{"d_model": 160, "experts_per_token": 1, "normalize_top_k": false, "routed_scale": 14.3, "lr_router": 0.0011, "norm_eps": 1e-05, "optimizer": "soap_variant", "lr": 0.00514, "beta1": 0.95, "beta2": 0.95, "batch_tokens": 65536, "seq_len": 512}
Below are experts of layer 7 (counted from 0) of a mixture-of-experts language model. Rows are named gate (a neuron's input weights, with its number), up (a neuron's input weights, with its number), down (a neuron's output weights, with its number) and show model dimensions 0-159. Each number is 128 + 32 x the weight over its row's rms, rounded and kept within 0 to 255. Numbers have three digits each.
Before each expert's rows: a language model's description of what the expert responds to; "mostly gets" lists some tokens that are sent to it at least half of the time. This comes from a sample of Wikipedia text that the model never trained on.

# expert 4
Description: Accented and non-English letters, often continuation bytes of UTF-8 characters, inside Czech, Polish, German and Balkan names, e.g. für, Květa, Kojić.
mostly gets: "á", "é", "eb"
gate0:124128092116135112080128114072132170122179166179100143169093143178151077237142154158164130137118151155144137129125149112153109098120204094155123093091131153083088099133139161107149096077144161133152157174182169113097166116145108156065168115108126094073178101096128131143156123092085058090190101081168152136145103062125118181138095090117148190124104164091138175120106120119109149126106137191132137129158156113091106126109119120161171134078140108088167095092097108152093082157092150
up0:107155122115131105120107134174139134137093134129152189208144147072111130157137092151134086182069216125135142099163076158061121105097104086191148137184115099150099154109185116128108111095157102200145145120116127129114134099162125172076087124120179154105147132112132157111121127118146156136129118123168148062085176163172074093179044094072159078125106141056140138154151170134110131091095098100159119169127123129141121112155129119143084142170137107139168149092188066116109120155102111
down0:091134126068152152121084122124109116136089118090162057208155123189097099114119135173128113112162063147082151126155106129089088137098088145098144163160138103157134079154074103085154159175101157117139153187131093135094143107154175147138186135117186127074099205138128142129118138114101163135177126080151080174151157104139097085136155175138147135079147107110132066157084100109087116081133135120110144130138152168154035146097128101109126096096166126160095050121160084115139123094110163

# expert 7
Description: Single capital or lowercase first letters starting a word, often names in tables, like F, H, f, plus mid-word m as in Synonyms.
mostly gets: " f", " F", " H", " E", " w", " St"
gate0:118163140127154139049141157077168103156121138141140124156139157154118181081093171119107095114097090133115158137127146185145145139101129175155126118092134137099127162140090145127151108073070137166105092116139100114112223089125119177093171144171115044127123167097157116105076165141100151131124146138150116113077107095093211101124155161126115120148104151207117108130120144120128180140137123105102101099107216171102124066152092037098143124153091108153151144115161130203122064116124151
up0:089104096108147090103129138146102111086124125127132143120135125094110158122171066101117105131129069081110074173093160100126105097145103134096186180159120157131110146171124141079116139121119101140145133109170092148133057117155066092160125106136102174112147128138097135180182212152127167128193102115114128131108152098135129163125171152164177077092150150133158144104058095174100141162126103140181144147119132100157148127133133147172095045098172109184186175053185136181099121063134128
down0:140135104124115096079170066148129096123119218118156112114119134137123136120176102150093138094135084132133139129169097097111189126111104089207158174134099127103140146102070054126138167138069120182124043064066123067142087093140132172159170084103124075144158131086081046121140083149128080145106145122115166178145097108157110135110151169134171161140111138095165178124113113130179162155133111146140136138121155102137093085109160178180129087110153130096145126099151105113073153137145141

# expert 30
Description: Syllable "on" inside or ending words, like python, diatonic, Indonesia, prisoners, surgeon, Turgeon, plus Con, son, ron, John, and digits 6, 7.
mostly gets: "on", " Con", "son", "ron", " con", "ons"
gate0:120139080121154130131108067135141106153140121122138140133134052082203143164142097121097131117137077126083164187111170105113101122173123148166153162131105089113116132043223092139164117130081069148111063121186090121097148148115135126128183151125155103152124195130118129132107142115112117148100086106115063146169078113114150171121112158088188097142169161163071149114113149106144110120114119128161152080185155108125132064080111087203118132150174109133174171145170094150101155122159130
up0:152089164098114164091143172155141085115088074167131131118151176131123136122136130095128171172083109171111101130157136084155107130104067151154175131100171150073123146190077108135094103154096126123157131090078122134103103083126127106145174115117158163156097125095155069156065159169106078093063144105068139121107153123168112162050142200164135125155143136079137145154118146139158124104156098097174148121149156122078127107098137086176118113129122148168137146044174149115204118125191179
down0:112117096107131133111114120069092122084112165095124162111105170110130156200099094137135143104164174106108131147127116084150100174090185159090126119173136138119094119162105045137155085139122127118087170127146161113201099118226060100135113137140131136139122092131096147112095161098184114160165205094148137105121177087136120114132166102079127152188175131117099161106137119143141078130158146101157144137180117082182140139201141051095104169061121123172127165108105145101150146156113158

# expert 10
Description: Forms of be and have after a subject or pronoun (was, is, were, had, been), plus being after was.
mostly gets: " is", " was", " are", " have", " were", " has"
gate0:141142136082107169130123151130128115189083052169043115140172077179130113115192085166107156195107112135115097116093149163139107135156063087149103135117115065137145129142118101132134071188100145126133156155142110173113122166144171109100085098142113119110168064136157165114170143102119137120139140120112087189185176149158160115091141136193098148133111196104153121160132130125145108138187103137136104126088083127122141070158115058140076109085123144157105116118160100082120075178177152
up0:180083170092105147099201155128110147210143043158131136115127089164118164107196139140073131149148087074136114125120068150115145233151089161146104173109145056122114104189152120128164063185108152145068138148126108156105108141143105123107141102119138156125090135103104159093121163099158154137142164095062142117163143131145131123092104149155091153118098185132126131169106112120170106092130118150153100175105091144102116121128085117089125118095194145118091155104144066112154110125192122
down0:141187108145117160152139090061172113091141141159124096102094164110182151106110113092109104078152110167102116095161059096119127150138142122170146109137145086130134142108075104180155080151156093134173142092154087099142052109115139146142123082142151149100115095168137196102150175180119103147162126182140121129082118134087125127138156187018111116112138139108130118126153154098150120141182095179113119076125117166083156136154112117180218140177082149174104176121159150109130122127153065

# expert 24
Description: Word-final plural and -s suffixes such as s, es, ers, ors, als, ies, in events, channels, financiers, plus mid-name s like Sarpsborg.
mostly gets: "ampions", "s", "als", "ins", "ities", "ors"
gate0:100122130130148075111077133108114128144116156165213161137080096168136137141171101128112113117162183110100179102106149141136113120168120189137097110063121097154127147150190165102124105076089132158143208113162125106135141149164105137099117171108130174132149083169170148132118110106174089129110131098043071199130131166187132167099045148091112117126149146074095118104095144157128077119075152185074161086172123126156133132166135113108094151131147151158096102070110113159093157092137131
up0:127162086134126145180153101201085146080131173137153097175165130142047158121180123107137108118130113098128129137092095183150126158132109134147078132094151110178105104126138082061122147110072116183089098117099180120136105105138072159174110171111092141115124062168125153102126126146123180060140137076130137094101120115250129182096136080120166157143150099123158147079140106118131170154196134084148104111163142115092080125144098078143172096124123149119113121136141119137111182157174145
down0:177137138089132134090137058144070151123125131075109142118089144131165130131107092131175160085136120191117070166163138121119145150128091163134065131113091087133195175114095188131115073128125054079149075108149142167084138085131134129193121107108120183151131169159073140140101103080124163130132160110096162161088182134066108118076174116065130207115137069107175147126118138166134131114170079090108141158104100151118121110099096085108109090108102125132110107138134146114110210105131130

# expert 31
Description: The adverb suffix ly/ely, e.g. broadly, strongly, moderately, plus common words such as all, other, more, year, again.
mostly gets: "ly", "ely", " year", " all", " other", " more"
gate0:115155195160130116062119154098107101168100061162108078155109113140148148185116143106129225045135139114102135136113082126141139131140066106068140123185140146208123161089140158116090136102148144106108136131112080131103130139146159125153201058154102150155182132131123146138159104089137166171165072106093137133086113135169118128093193129126127146106130093126106067168139127117152135175149171036105072133203096115157122170110152098139122124095132127155142118117145105084108144114143144
up0:164106134144196100109106178085081122086142132152160099145129120166147103205169086074108194133147152141078139110099119142120145128096094122090051193121181149131107160107177084149126128133121098047110152130152140123116098136082102119141144128147146181153193087148155146122132120127117122145167157134171165212116121164176114138088103123103145205150148069093119134093144057144047102135082145116098100124162140135095160145085110173168162129115108150124124118101122119078103070143118141
down0:174175123121157125173101174151184102120152042137150163171147126168099130108087209163144124120087104149096098092177101129177153103148109111116127161116148142148147113145095136082092139174085197122151117087114208175104140145132164117123183109128165136127113085135079115096141101147175182134116093158097133077136150131075132129159174118106147077196122135111132126143173145174168100132096075100130131163085140102155080158132181180095168185142122107138096130133120174095159166168077128

# expert 16
Description: Mid-word t, th, ch, gh, ph pieces after a vowel or r, e.g. Württemberg, total, artillery, snitch.
mostly gets: "ch", "att", "t", "th", "gh", "ph"
gate1:132158088101198127186130094106113164114177132051116158159136063107072124139154115148110161097122116116161120134071133117150153142163115156118125095133131085088128145139095129179081154104132112134079091131142187164155164098157182095186089134099118153093139103077153177116109119103108130165128218169107143165131112137137178117119109139143123114090151142167104091052038133084140115135132143065087143110074163123104139151138153099148128134085141154080148207123171118173093153114155181
up1:161094100129094099164142180163130125160117126160142153133142115141140096074123136052100126104124205154126092082134127131086104060114148096098104125098129115173158131095087156104165137127156108172147109150189154145145166162093163092150175188125121125118136156110136166114137116134101106188152098136117113113127135178177160104081172117086237153103147107143159146104136142131192107077101099151068089146176085121161079088079113127104169113153057102178120050129119140151124144143106085
down1:176103159134103118140163121094150109121113114138088118124130124115096140125196161130119131157097164192099121117081133100108159089094166095105128125082157128111114114132141102108143132053116124121130112094142103127161123101006156123137123101103124140185125133166101131060093180113147108140113086105096140149139121180127106107155107111055145121114113141077066115099059136113114124147092082084096088119085064078117156191149128184148035154129062094137137161119102206141174133099112110

# expert 8
Description: Mid-word pieces like pt, ect, ict, at, ot before suffixes -ion, -ive, -ed, as in consumption, symptoms, fiction, Representatives.
mostly gets: " l", " act", "ect", "ict", "pt", "ject"
gate1:103126140122069147089080128129153173176130172164147109112113048096168125127114118112079167099130135164140109129194135132176131086114064177119091120182126122104098127184149043098137111091148122121077108127132131138163089161213088122098113069169123124176138152124137135172130164150126133136116078094134128151148110130181083126090153153062161162143077126131134100151163139110115125142185127163094133149097149149088084095184091094061139129173095148120119207175131104156096157122169120
up1:132102193126122152124099116096084126190127096100122141164119098064159133137152109075104161111126082140121163133126103172208151081128113179124132186178135128137121097099131088156132154097107140126051140120119112109126108131177047142143192090115100185100082152151114135184154126167152117127146090138189087105094159059084141103153106111070150097091074130201162111185097143191116180145176156159133121124129119127137108130118137174146131147112107077110139173109124097123103129133190078
down1:134121166127154159141006084170133161100177130172124119083113138129135145041130110185118159117150152109120160121148056145131167156173091156136142162144137056150103097162132093124122183103186132110123125137115096070166151134165104127122066162158075134055153115124130110126116173133114129106147152137132128109112120139128154154127151121137166079153145162132133138116087112080106078091168161160195133147070077146159085151093070166120114151175129156143045123122086140161138100125144080

# expert 28
Description: Mid-word c and c-clusters like anc, enc, cc, plus Sc, rec, e.g. Maccabi, McGovern, Description, Resources.
mostly gets: "c", "enc", "anc", " Sc", " rec", " sc"
gate0:115103142136221090095123092116098115171073158108172130125097112132114133129144124096148124096135163087147104089094083162113154147094085125152136106151141107155090147113151138155132102128169188098087106122134137115158115117150119065154211180069081051195151125129167116122154107158126147150099110137150147150177136184042085116134167115102151100085105136105094094132154154236150170141102086151119093152174079143083123154151118077161103151105095115110155171124185122143140167119133129
up0:163142167141159085111073119132115148098082121160140089114118104087127073127143093101156117130137152105126147123109111173113128154095122136139200111129182068138145124134065118169123139173097130066145124147170102095086130152137125174171183103123120125081155154111135158159160116156165153104067150139228136159178064109088089114111112140126111120108147155090089117076099133188099081122112094155135162123138051173114124178150113110202131108132141125127207190134167141152160070095090094
down0:113096110127129168179154169157096163156145127118103103182123150057184136132088109136145127080159152080069086119130138110147092128151211180136141091083107157148124159144108112092193125102132154094166149103113138124144162131160129156133153107149133121172102135186234121198138116173129129101100110116138138161108149150201083128169113138142095121174080175094123114085115106134107063170091177133092142075102083136088211169124125126161097140142143126128141146148124117132085076097131176

# expert 17
Description: Single capital letters inside acronyms and abbreviations, mostly G and C, as in EC no., F.C., Gls, General Electric, GTO.
mostly gets: "G", " G", "C", " g", "X", "T"
gate0:091088163118098167120142170143105094132078142152092096158176081102134161100150186073117136092155147131145138185179108120138133164163135098213074117124150123103073137208105130081130121158072171105139154189198082111140156115137143130154137117077107087123130159142106054118129168200099117114162116146175190144144110116121086182106102121107159121126108112112188169124104125099145099131153081136143136168134123102107121087115151071077093097135120111161145144141121092074140073195131126
up0:126133153104122116099137109108066137111109144111115148174123120067111114157120107128167103179184147110080200181124107131075108093115114152112137120173119084139142112072215121104153134121095157081140121185109114059169081084156157133131154124124164113139135147134084106139123127127118165125121091084118105169098150150108191132077111157099139117121150135122127125119093160141099098194046078141088099132146183085112131107067176175196186114170160123164184131125120173099183106193133137
down0:166148133152142153104097104187134142184125097137096100102098135175094126152144084085134070150159134138106100134077114090155134097123111149125093140159116087139080055166059125114123167115119112119130135136167094098183117144083108181128092113094101070077137133182123148135174147083123150098171167163096183146116168114107195114095115094115104093161142105106099122168102140116153161096126089102097079147062127079090125171159146093137092086057190177051121121122069151102139105137155139

# expert 3
Description: Mid-word syllables like id, el, im, ad, ul, ong, often after l or r, as in Holiday, corridor, Trinidad, pleaded, experiment.
mostly gets: "id", "el", "im", " ad", "ue", "ong"
gate1:148069106153151147170155082146123107116121129128142107117127097094149152125108092138126142162216122130130133130141105145139098119166106131196106121146077100044146142206147099081116125104147138119132128070220105179114123087142166155185140163109173142098153128103147095175128092121106115143147117142092156169132085113104096130186129100088095143118161117136163098209176098122117136139131100124075122136024125128116139156084170156096116127133157133122149030127089187157143083174103122
up1:125180117121138039083127146099146056144113095143133129165156112176132092122146110203128142107075078130123084145070231129110131129123124141078213112020138110124115134136119098162151139110140193147173153118142098148121125155123124091107119068121109166108123166163121127124103110104178144127115156129127143126171075175101159213124121136111168130148144081149136121093119150175084091083106106161146096089135104130102143131136073127108128145111182173140131141126151104106185187100159122
down1:100064156160171179098157119126120091140151125090156117089158137147120169135132145112153115140112137093102146192125127207068192182157095176148134090077166182152157095129145172181155143144173154204143113108119085121130171094096140109164141149095141143066139122158110083157102154068094176126139112120061153084064093135085091108155103070186123122062172125130158125130131143077145102095115129132123081121088121144097138150115107104186163096123101140108160086164145146106122084131097146

# expert 9
Description: Capital letters inside acronyms (NAV, NASA, NAIA), US, and pieces of national or institutional names like States, Australia, International, Justice.
mostly gets: " US", " States", " University", "ublic", " National", "&"
gate0:147127069185142066108119114148187127121083121130142105123090182118114137170146191095172155081146159133159126130124073124099092139153109168155128148107161129165103128141077121088113112127125108082134154129113162144152124112151110082155157096132118171144078116127130176162154141159152114112090132061164121147112133124066072141123190135111106096140148128158107115097143099112073087173176047099103177122103179156146136106123147057179139221127174127122086114121097082153180068128200151
up0:158106092121168090209132106155130038063156088147123116088077204147080135163162130118185154107091131110103128146143089149103123179119168121149116118154112128132141130127124129121140123170122105112185111140118134148160137091121158149170141142112128113102104129103100168182137163104120143157068169064157105139114169108057056144113190119037139123149170153184151147106084102069091082141138120118179149122127122146158165109131122104138095176148171171071093102113099110088175118126171128
down0:121107155149155109152123029162092161113138103077084120137103076140159116095162064132135115169077181126085166083146188144143089162137130115125165116114082094056140095157100056220148142147146185099165123101127161134168164161167087159099118122162101127098144135155115110178153168095167100121148144117138167163130088154156150148120126126100145137154118134151143164083095101157127129117125143077110118080140148092145144155087089077149103094132063132138103147104214154093096183148117146

# expert 21
Description: Line-break tokens ending infobox entries, table rows, and headings, as in Personal details followed by a new line, plus al/Al pieces.
mostly gets: "\n", ")\n", " |\n", " al", "|\n", " Al"
gate0:151116120139077186154081111121212174132137037087138155115122125197153114125142127091137161125097069156113088086141095170116144122099142176169062083128161102153101073132075117172140105080123131049151197137134119165109132122126156195178134088107117151133131109075171115107111146151101113118098148176124161158143163169134120126073133146133166154116106059124192153107123171148140116141126127120152148191121150123115133157106131171090095121162102146108078097132127162156124093103046117
up0:176126141117095134140070122137143148173196129101148111079102174126065131121155117061113148102137136143105128118134130186121129116165202098163076116191132145121087123115123099153122109114156138055119151117120062116132127087158188184133141053151158110103125103109124106111082184089185152149105096132118153180129129153159153134118147129110137129115147066163136132088121166134113112188133179079131152171164171089173140171036136156072152139129063113126095137117159090135154120108050132
down0:106150117167111122115114127160130100051158187136141092143121095146168051155147096183166147075180141127157132135120148110118080099116103087076117188092133129103105125082125119099141119147110086184188152103155104115148162169086121125186093191137165136137131174174108124146109156118094159136144150170146157114110162155133129103150144086120099131110212120132143132179151079136165171117116087135084083079088090177129105202102110167168117190176157136180187151102120103084106103119096120

# expert 14
Description: Word-initial capital or lowercase pieces, mostly M, also T, P, B, V, Sp, Comm, as in Metacritic, Molar mass, Mirror.
mostly gets: " M", " Sp", " Pl", " m", " pl", " Comm"
gate0:173084127164129112118081113056123136170103180138124154078130175160139200106122131148141142171202139121173136090106078101100138151049081117139130175169145158134150137124121141158170097180169143148159100189180133148132100142085092129166130100156083122097175140097085080175182063145095125145144115091175132143111144177122142106078118127140083057104067133132141110092175122114166153101116112153086157117109116114117130126100103045074122101174139164105138121129114163117103141150167092
up0:126121137118124119135122137107143147110104135156099188141128137081115131159120109121139091131119171109164142114177171113123111151117163177163144142153145128190060125169086137162177059123011112167157143206126181145134181149132107141168075072157081090146118088177062116151142114138152178148171083133168140088093182130128111086089160113127131072141105128153126120075113147123088072121160108150095133127117153114160101062145081125107151130187121127096075078113169131173144102148089104
down0:105116113145174106097132101096134136148112076141089047125135085125136076141141096102124117131103090155077166155185076094154169119109115142086107139126104078125163159093124119099169130063150121101143179151039131002141094131155142146139118150142089126174116121132102135130100177124127097054064116069130105105145199149152162143131161067123110155124110124169099139141106168158151137140100103123107146099140151055137121138056166111144142129121170134156152138085128143089086121175175136

# expert 11
Description: Prepositions, chiefly of and in, also for, on, by, from, under, linking noun phrases, as in Legion of Merit, opened in.
mostly gets: " of", " on", " from", " between", " during", " for"
gate0:126158104128132147155109174124129161098089177209133119093128143124136145175094126142169112117146119159105108079169128165085116212083097097124156125116157117111153158094123226112195102147181076081134130109124057097130136131074164067171075145198185138093108118124100067175102128085078147115121127177123169194124154146100095158093116122114088111118071165171120098122147082118155140190107137141135148129097090125087112130161137104146100123107114119168133159093099136167102102150134154
up0:096120081112083120119164099124171145183137138129112100154146117119104125074130133084141148124092115169168100138159158127140117124162145134105179135183163089117146075131151073128108124063111131125192192119224149146096126216092126109107169119159100190166066103129142137134128117141091108160134150140165146133137135074109123140114095142172153164075054108104107154094130128130073116156145109103146142135157126080090084068151149108168067085135161120080077217137115170151145098157130146
down0:127103143153092109149153161125115129105132115220154105146163068112177131147096219121135177140185096203160141119170054144209168178164104136093129134149137147130171064151086125119139127148117120136144120125170124150103076134108134150115147171177080145123132121142106132122113152074151101131096164179108174131117130099121132188112094111096119137130045135093103152077138149191130100166096108106137106170099097078126174109147179121135121116137178214176113082105121103106099138137118124

# expert 27
Description: Verb suffixes ed, ing, ated, ished, ered completing verbs in running prose, like defending, received, used, resulting, according.
mostly gets: "ished", "ted", "ating", "ered", "ated", "ed"
gate0:134157154145138140184128059081060098133149093119110150110118137065127104126137141152130141171090143119113142118065104117153157125137085118166158104100157175145171110102116126102076139118143060088133221209154136120163122087148127083097119170135159110127059164174119138131110088182097120028085125138148106082116134128101160114133169129098190186150103123109140150101113098121180108210119100156129161127159120145075125149135158140114113144157120117090208094151124139167084118142163128
up0:121123159176158129084160132099149140141148139107133076172133162104191140148124143110097147166118135082144133138068127123072147063187127113128087108131142157088060180120131101169136111155149140148124073130095148177100138098062100101059181122124119140109092154143108117080080153205077090164085110155151124169158129158126126078098116080127122118100119109135057135168147211195070203124123137143124134153117140100169153095128143188123102109193145159111137106161128109085131163106137135
down0:119144104143145161177131116135128162098128147147079092096073062096145131092138078215145175142115194170095194097092125106127118129124138121121083103079097093191139092110138129155094162121205106067136194120118186149175109095160147110119066103077148127134148096140169163095086093113125136149086144160109164133066128089164100134134124110101099150125122080125155120126173150132132152140176120160117132055140117144106125164130134058176136116091142136148120126136073130126083068093163186

# expert 23
Description: Commas, plus and, but, when, where, joining clauses, places and numbers, as in Arlington County, Virginia, 285,000, and thousands separators.
mostly gets: ",", " and", " &", "),"
gate0:123047177091121118142127152126104099076084132106136126158113074126116134096163143132173160145158229165103145107147081129159142132124113113185099191126122078105148179179146136085138143146139129087141174094171155105089134166109123098107143090129150139182110109160147180162091140126141103149129115106139115143118102070119103112115154135115090110141103147153112103095093140109086191162110099146205143082089090154152208131132137056082077095056130089181115169180098161153122129132171130
up0:152152106143143131103112117106099150098087117123132089135114110166089165159132170107136118138061152116161174141178141165057122159152121113089152130142151061089113071125176199130133118138128169087076099115067182143140096102183084152173126126107157145146100157115064113104115126158111132135068142128173163101167151146107162155136066190079172135124132106101152135112127086156049134168125118163149107189123087095150081198085174145117141118147165128075061098100118148141152161180127128
down0:188078126132122123134157088157088150118103123171090111152142137170120132147132144167143120119142182121102101161170188096162156124133129090229166159118130074165182118131112113080097131175143171120156122106133149112100089148115106116190153135128107126158133153116044192114110084159112164145110161120175163134123127197119132224092120123124122098105121111119105113129159130170106106201109123187162126144099097111108114158097165088132141161135193122104115100227163093078138156158160096

# expert 26
Description: Short word-internal pieces like ar, er, in, or, al, y inside words and names, as in Exarch, solar, synonym, Sergeant.
mostly gets: "ar", "in", "er", "iversity"
gate0:171127130165053169091190091127126126160117139136155112164135114101143134103135099123119085127090082096120087159082092105166141124210171134154044146141158187143165136121143083137043173125186090147078121130121130137147177145189169104142118134116113096057189099140124182124136109153148141093156120113115104145149157155148168139149100100088140075116130128159125114145089121162109111159101093135180128123072067054107129143187089066088137186134125116131124153148117131164093173123111150
up0:127127127144059135150158135133150106111106094194151086118113138089145093146133073089178119183081095088120077173110127082097112126116105133105149163100182130096139140112125148124091141115147157166180157111202156146125181101127107180069142135103100152084162102114141106159147157161123067140105134165101109108149128166134128096124152121121106115168144087058127104161118142203135060166072134155187191140181082162060159108115073125195106122146148147146125157094137129160125054117109160
down0:087125125146117107137141158179146131188140144110110124113174097103111145087174167125149118106139062109152136096122127123153128134149138096203086177126192166131105104099079178136151129132117188145179063101091161130121139070176145170136110183119117099156067099168111133177121131096126122123140118166107123143153191133159125177141085165164106116122134084055126125160173109116158072116103202073117075156119145138179098189175068152145094090130081128132123150082093144119181091125168113

# expert 5
Description: Word-internal pieces, especially k, ick, ank, ock, and, enn, inside names and words like Poughkeepsie, Hendrick, monks, Frederick.
mostly gets: "k", "enn", "ick", "ank", "inn", "ield"
gate0:145103099095144147122125162167124115109137130087123069140161107176130105136166099146143158169116129155155139148099146136122151084106128104141119146169107050083063175159148021112138147092158120097165112064149107093115110078132144102121129114103070114164114149161160163103106144097170123106168113111122145118142116159126075122105128075122224117152125165180132076102142131171223144118076122153157113187133143048117144116066135133143126126188170092143161191136163158136093100146119117
up0:087203115108127159111082149152134090086174105112086102160113127130074144122143075110177102148118166167116091145148045104120065187182076128149084121096121084144059162110139127126191095075135156136144084082179119146189140133119172130120134158130120199121135184160156136158097114175107089085161110084163158166128121105086151116142148186124138088089153117105150147131149128175141125178151126151136091141094110082126174140188093089175106092073134111107165121095168140103136119131137119
down0:097108099110072105108165124073185093141082162093141106133075146147150160170159125201173151148148167153142108162083134168142163095158136127158163120135102096123177156138081115119045186114097078084131107115153136110168099095105123112119112183105182139131122127115126117099148152075112123138076083116130081066113123133108164127124110130134159129152151093090107182110155177113114124129159143157126090161173224174126140133118126098104098121119027185128114075141113166085152126122118202